python train.py --balance_bias=false --num_key_value_heads=1 --decay_fraction=0.867
Below are experts of layer 3 (counted from 0) of a mixture-of-experts language model. Rows are named router (the router's row for the expert), gate (a neuron's input weights, with its number), up (a neuron's input weights, with its number) and show model dimensions 0-127. Each number is 500 + 25 x the weight over its row's rms, rounded and kept within 0 to 999. Numbers have three digits each.
After each expert's rows: "gets" lists some tokens that make up at least twice as much of what it gets as of all text. This comes from a sample of Wikipedia text that the model never trained on. Tokens count by the router's weight.

# expert 18
router:518455501492458505544492521528513525456493513509521453515528487542524466482499453483534523544512502518536469498530513521513525505505472542508483505495522489527526460456516481489456476511502531511505478504469430492520520496496454518558498530490524514518476485488501496538478513513470541498478529497468472521492483505515518484487492526480495533481496550460521497468479520501490507537537
gate0:472541500559515518490506540499479518520484526453458501498493515486528507514480478539491536482485543487516528496508476478500517491518529500504441485469532472489539492451546489457475493520520496480493525479482489503516517561521497565469488485493497489467503508502466492462487499479497482475515510498497515532477496503548485507521469458496482494537555505478505461511471477468512523504547
up0:469512527516500473455498512497474524514459510446498518524476457492505539500474515498532530502478511457524527507520531486516517523532555490488455496523513516499502463455530492444526494521490518492518534455526534444523535527489497538484479495476450482478536518493505464461481469486534473457469487531487512504504495500523529489497522489472477487526522473507530501491501473499514511503537
gets: " a", "er", " A", "la", "r", "S"

# expert 21
router:506504535506504487546501497499512510482541502517455513517462500547483475487548490498500472545481494493486495465485464495493504483543509543484519531529517543518506534463476487545496515485518520505510491554513519501480477484499501471490536525490506523483518493487544524517498475527517526471461533575505485483469515519463536533503502529560519508500478455477502540483510528528487520499466
gate0:491505497539499504509506506531482475465511484480418498490513475488484527512555525473518519522540510474505468487514503495504491498537513496517508520487527513476486500491518492501522493545506509469502513466497508521522520494549512530459484479539507535510481533509443513446516535509511524506450490503509472503503455494485463481488535485531452512488532447440543479489520518472521463509510
up0:484470520523506523490501494521495503456501482476494461489486514533522486479480526487526474526567525527494477479521486462528478478518534489516484526501488485527506490477488494508526548531525521450503499484508464466475494460518500504479504504501537480509514520479474465480536546501481530526531530486529511519512481502509473522513544518559454492540528503514557487506452512445534484496471
gets: "g", "i", " T", "us", "it", "ur"

# expert 3
router:562510521499473497501492485504518479525494501519513506443522471517495482483487460525544440518470502507504524504489513499481496477494497507516493477489510478511548479455507516500532473491482498472547491484478496539469525503530495533488573490461487496506474528447506476477548458449473511449477489525509506483503462507491493482506505510523476485485485512522476475530507517481554513556506
gate2:521483460493498484531482476503456536538496509455497484543468519481485514518535444527464483505500499514515465514562510499542503450503498515471480506507492522512484459442516506499506506538491506472472563490472521518540462496498510512513529498492513531450501515497488521529473511511495513500489471486527475478465466478478473479465489509512488469476468512510480517521526517446476475523531
up2:473460482521509499537520495479467512510448494483529485562525471483465524507575493521516501457491481492511465537535506520528482475499488492470474524515479514484471484499483522506456486521481520465478546479475445524490460462461479498506501477489525506463479517532496539479480512488498553498473475498502471490485487524545481472461490477523472511482508497506499526523522538468504496483506
gets: " S", " E", "ur", " Ro", " St", " P"

# expert 19
router:528491512458519508555532501520500487509508487515478475515500499442461511476495509512516514528537514549507517540499556498528506473523524515490566503502497534512553492485482502503525514494526474517491475512519481497488488524500528522494521527485550502485549511516482517509494497463532471518471453493484554493555501495474452476555490512475526460482517472527488518484499512500490476494458
gate0:510527489505486517493522484509512489454508519486521460510532504502538478477480512479536481490491525544495513496494458515456515481462502509501520509502479455520492527479521520558480508511511514499467526511553514483482493488462483493534500499474526500452463492514491505480497479468480494453547506445502495508517508504516473500488517450560501523493502513465547472516500481439459551453497
up0:469540482532482502491489514460517518483503457476524502468504472507487484489486511498501521460483485522514536515497488485497520469493532523456524513504515468464503535535520508516501475490501519482507501530533510530498537529483487486481540496476502520487509497512539438486508451499496482498517534445540478525461540464518501549517504466530558507558541492476543476504492498458480522474501
gets: "in", "u", "n", "im", " he", "de"

# expert 16
router:521521491488517525537503491512552491529505526460493518468514484508512495494502525498504494519472502474508509528489502475537470456475512494528531479530467529505468535431478526495472525537536488540520511481524454491493498492505525531498521519464466515561504520422485464494518468533495466529509455510491519495506515509499525504528483551508474485492482526469513494461518481508458505525504
gate0:515489522528538517466498542514522475471487527492485500521516434443547521499511463540504468511544484503507472496485535540515562507484514481505470490495508458520529499517552509542512515488517523471467524540532479474505462500476528504453532508501494477508530515489468510535553524511507519477499517482469453472517490487482511493476535499509532520514518493518495495537481506474508502518512
up0:471499527514521501492498525463497470484488501447416509504499474494517489470501460539504432450538485482489491493476468524498502505533488484480463481495487494490489522534537498561526504502480528478495535514508497491516505510489518516503508500492548482507511500528518521501522509480537487508486511467494447459493490459536529539444468461534519505503483492492527467489492464523497494482462
gets: ")", "t", "n", "h", "ch", "a"

# expert 5
router:456519486489521502489515464515519515471517509494509506478492516473463495498539531493478486507501510429479485497496499507487469483527567489524542555515481446544493501522484495528509485482507545468472482474468501523539487504526471512527491486462514487475481499503485531533517476521510532490483534454484484485499482450489480487476510497474498495515528482486479525544482439462459469528505
gate0:496471505536490481549484514519524521467539530495500461496510514497522464486528441545502494472524497501485510469529521489546471482494509530493498484505511452520544506526478502477504505547508532482433453468513508522516506532535523490515513497495520512478537540484466454492510494471462511506475513497509468520477516499498454507506481447535484523521505529509543508507465504519487502486448
up0:483524466521500505541485504523517477511525525505492470505512470487545496526496528509467504479557470543468494495510487539499531486447550506494490515473537503510511478513467490534496517521505517500494510521502512509533522548470528522484486470489508510453491549506482483456482509453448490515517520508491484495470525516515480477496479503524462557446433518509529488517482543494521516487507
gets: "s", "ro", "age", " Ma", " Mi", "20"

# expert 2
router:470455476486520476467526488537490506552516447463516533492500530503535507479475519556452519491508485508523490457468528472480556521506500545498553530515511504524477514535466519466488491499513509501475542504486532468491506499460492504526501473494472524496477509477519541520493529493488483549495451487490499532504521512495521528495454464499495482506538464495489499535493477482487461510507
gate0:503530521486431548465512497435487477467522533513510502507494453508475477510501505480568492479478480488471500524550464493523496507502483458497506467505490502462500483502503482513473528504512479460480469494536506535514549537540471465478487471506486477516516524493509517537509513526511477458501510532507462523501474497481469490493540483524478493470469507470520492455490518516520508463524
up0:523468512517508510478485480508475502504526514458525489495562478517502494509520521494523504473432492484433495517492452518493508497512483471481507522451467512483508471518496510498522506554519479470512470497502518515513559514508485502469475449522507499534567487496521530529466507528493484509489520541472459462536491515463508465540493513490495462468472491481492482482478536482513480489489
gets: "s", "-", "ar", "ia", "ian", "ide"